python train.py --num_hidden_layers=13 --hidden_size=384 --n_experts=32 --experts_per_token=2 --d_expert=128 --d_shared_expert=0 --hidden_act="swiglu" --moe_layers=[1, 2, 3, 4, 5, 6, 7, 8, 9, 10, 11, 12] --router_score="softmax" --normalize_top_k=true --routed_scale=1.41 --balance_loss=0.00477 --balance_bias=false --router_cosine_scale=14.0 --init_std_router=0.0264 --lr_router=0.0011 --vocab_size=32000 --norm="rmsnorm" --norm_eps=1e-05 --tie_word_embeddings="early" --optimizer="adamw" --learning_rate=0.0012 --beta1=0.95 --beta2=0.95 --batch_tokens=[32768, 65536, 131072] --max_seq_len=768 --train_tokens=368200000 --max_steps=5698 --dataset="wikipedia_en"
Below are experts of layer 8 (counted from 0) of a mixture-of-experts language model. Rows are named router (the router's row for the expert), gate (a neuron's input weights, with its number), up (a neuron's input weights, with its number) and show model dimensions 128-255. Each number is 128 + 32 x the weight over its row's rms, rounded and kept within 0 to 255.
Before each expert's rows: "comes after" lists some tokens at least twice as common just before its tokens as in all text; "mostly gets" lists some tokens that are sent to it at least half of the time. This comes from a sample of Wikipedia text that the model never trained on. Tokens count by the router's weight.

# expert 3
comes after: " |", " the", ";", " a", " his", "|"
mostly gets: " 1–0", " father", " 3–1", " 1–1", " 2–1", " 3–0"
router [110  65  73 157 145 110 146 118 146 132 174 166  89 111 104 189 128 138  59 152 112 121  91 160 102 139 107  93 134 177  94  98 128 104  95 128 148 106 187 111 131 145 115 138 152 137 121 106 117 119 176 112 144 140 145 107 168 163 149 125 166 187 119  73 138 123 156  91 167  82 196  74 131 123 100 150 134 138 177 135 138 123 101 157 112 174 105 135  85 153 163 152 165 122  99 171 193 163 176 138  84 125 151 165 173  99 149 128 125 185  84 109 122 183 165 170 109 106 174 113 120 121 155 102  90 244 114  88]
gate0 [130 115 170 151 140  61 104 196 140 103 125 144 102  81  93 189  78 145 206 130 103 105 118 170 155 102 151  36 131 122 104  96 201  75 102 150  84 126 142 143 107 133  61 126  93  93 143 133 145 149 115 105  86 190  68 101 175 138 126  72 112 128  99  56 120 161 210  80  49 169 171 148 155 159 117 132 108 162 133 103 112 103 127 104 169 190 141 191 158  91  92 128 114  84 109 126 124 206 178 142 129 135 104 174 104 116  89 140 193 151  64 102 115 126 136 153 131 129 138 140 105 130 134  67 138 193 126 103]
up0 [213 159 102 118 106 118 105 176 185 103 135 124 139 144 154 114 177  86 133 158 135 175 147 143 159 138 174  75 118 119 169 128 205 137  46 124 186 157 122  90 117 112  89 148 159 135 116  97 135 173 124  64 156 103 166 122 137 194 116  83 149 140 114 153 137 118 126 128 131 127 123 197 124 137 143 132 153  61 102 218 145 104  89 112 189 124 160 127  92 177 186 111 162 126 128 123 115 102 104 114 110 136 137 101 151 132  89 126 127  89 144  74 222 156  87  89 111 162 120 140 211 138 110 123 167 163 106 152]

# expert 27
comes after: " the", " a", " ", " \"", " (", " The"
mostly gets: " dis", " un", " pre", " non", " con", " sub"
router [125  87  60  89  62 106 202  93 151  81  78 171  96 145 116 130 140 166 121 131 134 162  94  98 162  94  95 107 129  85 109  83 125 129  99 145 149 173 150 153 126 112 196 154 171  97 156 135 159 108 149 128 203  74 166 159 144 104 111 158  95 193 161 133 128 121 107 137 130 131 142  83 152 145  99 132 142  96 109 120 116 147 145 106 157 168 140 158 160 111 128  49 130 139 105 115 132  98 122 124 120 172 165 153 122 105 143  74 103 175  93 172 161 186 119 116 166 119  71 125 144 114 169  95 175 147 157 136]
gate0 [176 109 114  87  73 101 143 154  93 120  91 151  75 107 133 154 111 150  95 108  74 143  87  44 149 126 107 115  82  77 130 124  93 121 102 153 120 167 137 111 137 113 104 142 178 125  95 140  50 109  97 138 172 139 157 134  87 152 180 157 128  68 117  96 136 144 117 155 139 155 109 149 117 102  82 132 114  91  79 136  94 153 170 152 116 157 115 121 113 147  48  92 124 205 123 171 132 151 136 139  71 172 115 155  70  89 160  86  97 110 176 124 138 188 143 106 137 114 144 184 131  93 153  97 123 133 108  99]
up0 [123 137 147  59 111  95 130 122 182 145 135  73 125 165  73 151 110 141 119 156 163 156  98  14 106 157 105  78 144 148 129  89 178 141 114 125 146 186 155  98 155 132 110 100 197 167 153 139 102 136 100 118 152  56 154  94  98  92 135 154 134 121 121  89 120 124  74 107 196 152  92 108 168 128  96 138 103 139 104  99  98 144 170 174 107 166 162 131 100 140 161  94 133 129 119 170 159 140 170 180 141  96  77 161 116 135  51  77 149 126  99  98 125  94 141  78 105 174 103 141 142 159 100 152  75  97 125  92]

# expert 4
comes after: "|", " (", " on", "==", " The", " No"
mostly gets: " MF", " FW", " During", " age", "History", " Loss"
router [ 87 183 106 124 163 107 107 130 136 110 109 102  93 114  95 114 142 126 113 125 115 156 126  95 141 134 119 122 118 177 123 164 145 155 108 154 163 210 136 173 121  96 113  69 114 136 134  71 134 109 114  92 109 132 195 148  93 155 158 103 160 120 148 157 184 150 126  79 147  96 138 107  99 145  85  97 137 174 147 132  87  97 101 168 141 127 112 113 114 161 168 125 106 113 153 116  58 132 159 149 131  88 173 123 176  69 164 130  88 115  95 110 151 131 124 177 112 137 140  63 128 129 113  98 167 124 170 163]
gate0 [126 167 114 126 139 178  78 127 119 128 112  97 116 132 107 186 116 177  84 112 148 175 144 142 147 139 114 158 112 109 162 166 124 134 151 136 115 141 116 123  94 132 141 120 155 153 148 100 134  72  98 134 117 118  63 109 114  96 131  77  81  60 141 194 139  57 129  98  99 127 134 127 186 157 159 126 215 116 112 160 135  97  74  90 163  74  54 180 124 129 102 159 148 174  94 107  96 201 101 119  98 161 160 169 150 154 212 105 144 141 124  91  77 128  78 147 123 196  81 159 125  86 126  96 128 100 175 107]
up0 [129  96 124 126  71  58 156 123 166 153  80 127 147 140 153 101 142 125 147 191 140 134 103 103  94 156 176 155 151 150 120  41 144 138  83  85 150 111 124  86 159 112 129 135 117 104 144 129  87 192 140 138 175 120 177 168 142 201 133 135 180 178 129 128 114 182 134  95 139 145 177 184 106 143 120 156  92 174 198 106 120 172  99 161 110 135 171 110  95 145 134 107 115 111 134 157 141 106 154 166 147  56 130  96  89 124 112 139 150 142 130 217  97 132 162 173 123 118 208 100 138 155 151 170 127 135 104 169]